{"n_layer": 9, "d_model": 512, "n_experts": 32, "moe_layers": [0, 1, 2, 3, 4, 5, 6, 7, 8], "normalize_top_k": false, "routed_scale": 5.66, "balance_loss": 0.0132, "init_std_router": 0.0105, "lr_router": 0.000915, "vocab_size": 28930, "norm_eps": 1e-05, "seq_len": 2048, "train_tokens": 1465000000}
Below are experts of layer 6 (counted from 0) of a mixture-of-experts language model. Rows are named router (the router's row for the expert) and show model dimensions 256-383. Each number is 128 + 24 x the weight over its row's rms, rounded and kept within 0 to 255. Numbers have three digits each.
After each expert's rows: "comes before" lists some tokens at least twice as common just after its tokens as in all text. This comes from a sample of Wikipedia text that the model never trained on. Tokens count by the router's weight.

# expert 4
router:130139139145131126134134147099150147109132138142124147133112163144161153128105118157169121103105144189166151129159120106121138166103158142146170101149131134165162148157145138171130091108154094126168117112120114186130151115111112118118090160147138118109156116100137152116161117124111132136133170136110131159119149135158165139106124116127150157154131127126121126125143118146147130111087
comes before: ".", " of", ",", " and", " in", " were"

# expert 9
router:114128110103139124171085137140091138171121110141110125135141160132174121153130105136111160139109119142149106186155141122108132092084114113105120132128168115133108112129130179154109120147118164119171111115109141092107133092136123115167118132137163122138088121130113127159120104119119101107127127110131138116103104122143114080116104137175150139129127101110155117119134129123129099134132
comes before: " as", " is", " for", " was", " known", ":"

# expert 27
router:112151153162135110129114093126086111159140100139133153090117144132141139173137118125127127161121138138104118114134104106158165103135146129138152114121157110110087133119126091121158124106072129130095157087087119115095132112128119118101113116120127115179145122178152125137109136109171123104152142124119123144103134118131081165101127172153113145108117124109124120136108117166151167102112
comes before: " (", " |", "\n", ")", "),", " and"

# expert 26
router:128164171128134108147142123121071141161114111140154155100133116134124149098126170135171111127140110144105117140163115102182194172123145114148169154114148113106136156126134139114200081149104154168118112120103131157146158154141134168114111149166150141138153098139136181143132098148123143120140136112125124162097143161139090146142141118080144156084089075146103112168124160140124143163167
comes before: " of", " the", " John", " The", " William", " General"

# expert 29
router:117145125121094103148103113148153105101121183120138131148145127163106164098102095129109142173136104136130133112123132125122153121137151119098140111120105184138134135125087124148099123136142124150119124086118108110122119113137076109132131088124115177144126108175068131134184122091077078122145121141135158154104134151133113102096119149106162107113135159174173136139146114169113101120101
comes before: "9", "8", "7", "6", "5", "4"

# expert 21
router:111124095071131107184137111164157127108112139134156126119129113108151136151151094150100146144069151099136145127122119069115105102129151183118099139128155138129168108137146122117150203115080081155201126164126125120108112176110096096143109115105159136126137112146162076152144078087114153122137156128185123128170143131116131163132119135114120140153163119097124121157105146142113106133106
comes before: ".", " |", ")", " (", "S", "/"

# expert 24
router:132113144112131150152115095165155107110134107121098121137087123126110082129144126122151166128098113108144120116128189152139150147074141142153164179163111129167110110131135154148180138106157116149146135138091133160131088102132100101189130093129130145121130136143148144111127086088146098078141165137133095131104134159167102113113093080122097136158108150093109145147140155149130135129119
comes before: "==", "The", "===", "In", "1", "On"

# expert 8
router:135145164109134125130146174145117133136116132127141145142159128103160090167155180103163121100106102108157091074168152131100149120114112115121158130148125111127153137122173082129167146084092114127143123134147160119147103088112100151136156114091146149144147106140158154187120138139139111184099139111140127139130105134158140128071094081143127140097099090091096150193117123139104096128093
comes before: " ", " —", " +", " —;", " −", " ."

# expert 0
router:109182117178196118159133145118135159151185142196150159127133129140145095120142083139113150115130133080118118120127133131127182113157121090143153103123159124164140116116134156133164138123121128118101084138145141107117148127122141137145110084124142123130145129118091122097089137142144135109132157134100126172091197115126121141114169147124119103098146135140112139098129101113180093138127
comes before: ",", " |", ".", " (", " in", " County"

# expert 19
router:129123187090109122099113090145136128134117131168173112090139071098100145160144122182140106127146116153118114160111157096116091123090113138110135105144111134161086128111099112127141129107113124126175132141117138147106092141153144088151127109130153095113130141119126103160150073102133162151157094131129154070175135151134103117112127134094134099157129106096123115150111107106162132154140
comes before: " |", " year", " round", " place", " was", " season"

# expert 17
router:110145139091128078135160136128155136109107103102165134153131125119140129108132152096111113178098110087161129150130144115099088137161130129138144145157150141155110102120151134118129123157139128132112110115139134149160081098168098128116075151082115116110134131178124156148158094109145111133091117124104112138121104125163150146111121110087108112114152118110142124151163089113108093126116
comes before: "0", "2", "present", "nd", "DST", "League"

# expert 25
router:146122177131121166114147133150116122138124086133102154098098140149096081134135110107136105099106119160136125101091131157114138137099139120129132159143137106125107090143164146158174151102155158143147128100066151117145108119126121110148115105133182157093133107131183149103158109085187106091088173121121080167095135138160121144101087094112136133165138090084111111149131123140100137159116
comes before: "\n", "|", " ==", "—", "^{‡}", "|---|---|---|---"

# expert 6
router:150130101120169158135130109168134154171126154084161125156183110140132081136115123169142086097132114117135133141086130135141106122096092129140070120145134091101090082127142152130130116088159152145126128108105128154160137135117127115137120076135105145131121181101154111125110136127147143122147116140104106153095108143116111136143147072113125153134147117145132109127147117149134120115120
comes before: " |", "–", "0", "°", ",", "th"

# expert 14
router:126150158106142130156120122112112120168118144133102134146124131170135105112177101122093122135126137146223128093145083116126166138118135122169117178151101117160105144124142139138107138062146117161117141158123133122104128114163126148176114112149112106135105144131127110123109165140115082120155132101125158120159147109155075105091144124127123149094137126098172081128145124101118118144128
comes before: " a", " the", " an", " not", " also", " one"

# expert 18
router:110113152146119152150129130146127087083149098091137146135099106143111157120129142142123143121082138123145112131112168076161122114100149187157141146128116115140160127127172122184155111151140158141169118123142161146182106077149122140139119118130173125130136143135139109124123072133123122089093178105121116130132111158175145101098095110116142109178145105101122106133126118128114149146108
comes before: " of", " the", " in", " with", " as", "7"

# expert 7
router:144079133134086133156101176127145090118119111141157118101105111107097122164113140117110142119143158093099139111125161121120118084135137160111141135109134109114148114102112105136105136125098160086161106182152159126152100151101140125102121136182183147107087088125117133098112140134102096144104107118167128084113148124134164135150166117086141107137120167114124120135138110081124108151086
comes before: "-", " /", "3", "4", ":", " UTC"

# expert 22
router:131114126097096137158117115132107114120132117119135154136102101115113141135127101128105175128099094126157133124157121096153114171112126174112149158169113143153145115150155084175137130140135163131134087123144147143142102070133130125101152094122143128096186140154099164121113102134147113114094175180107133162103175208147128136132071110096124142156128106091083147152126109137119136155116
comes before: "3", "4", "2", "5", "6", "7"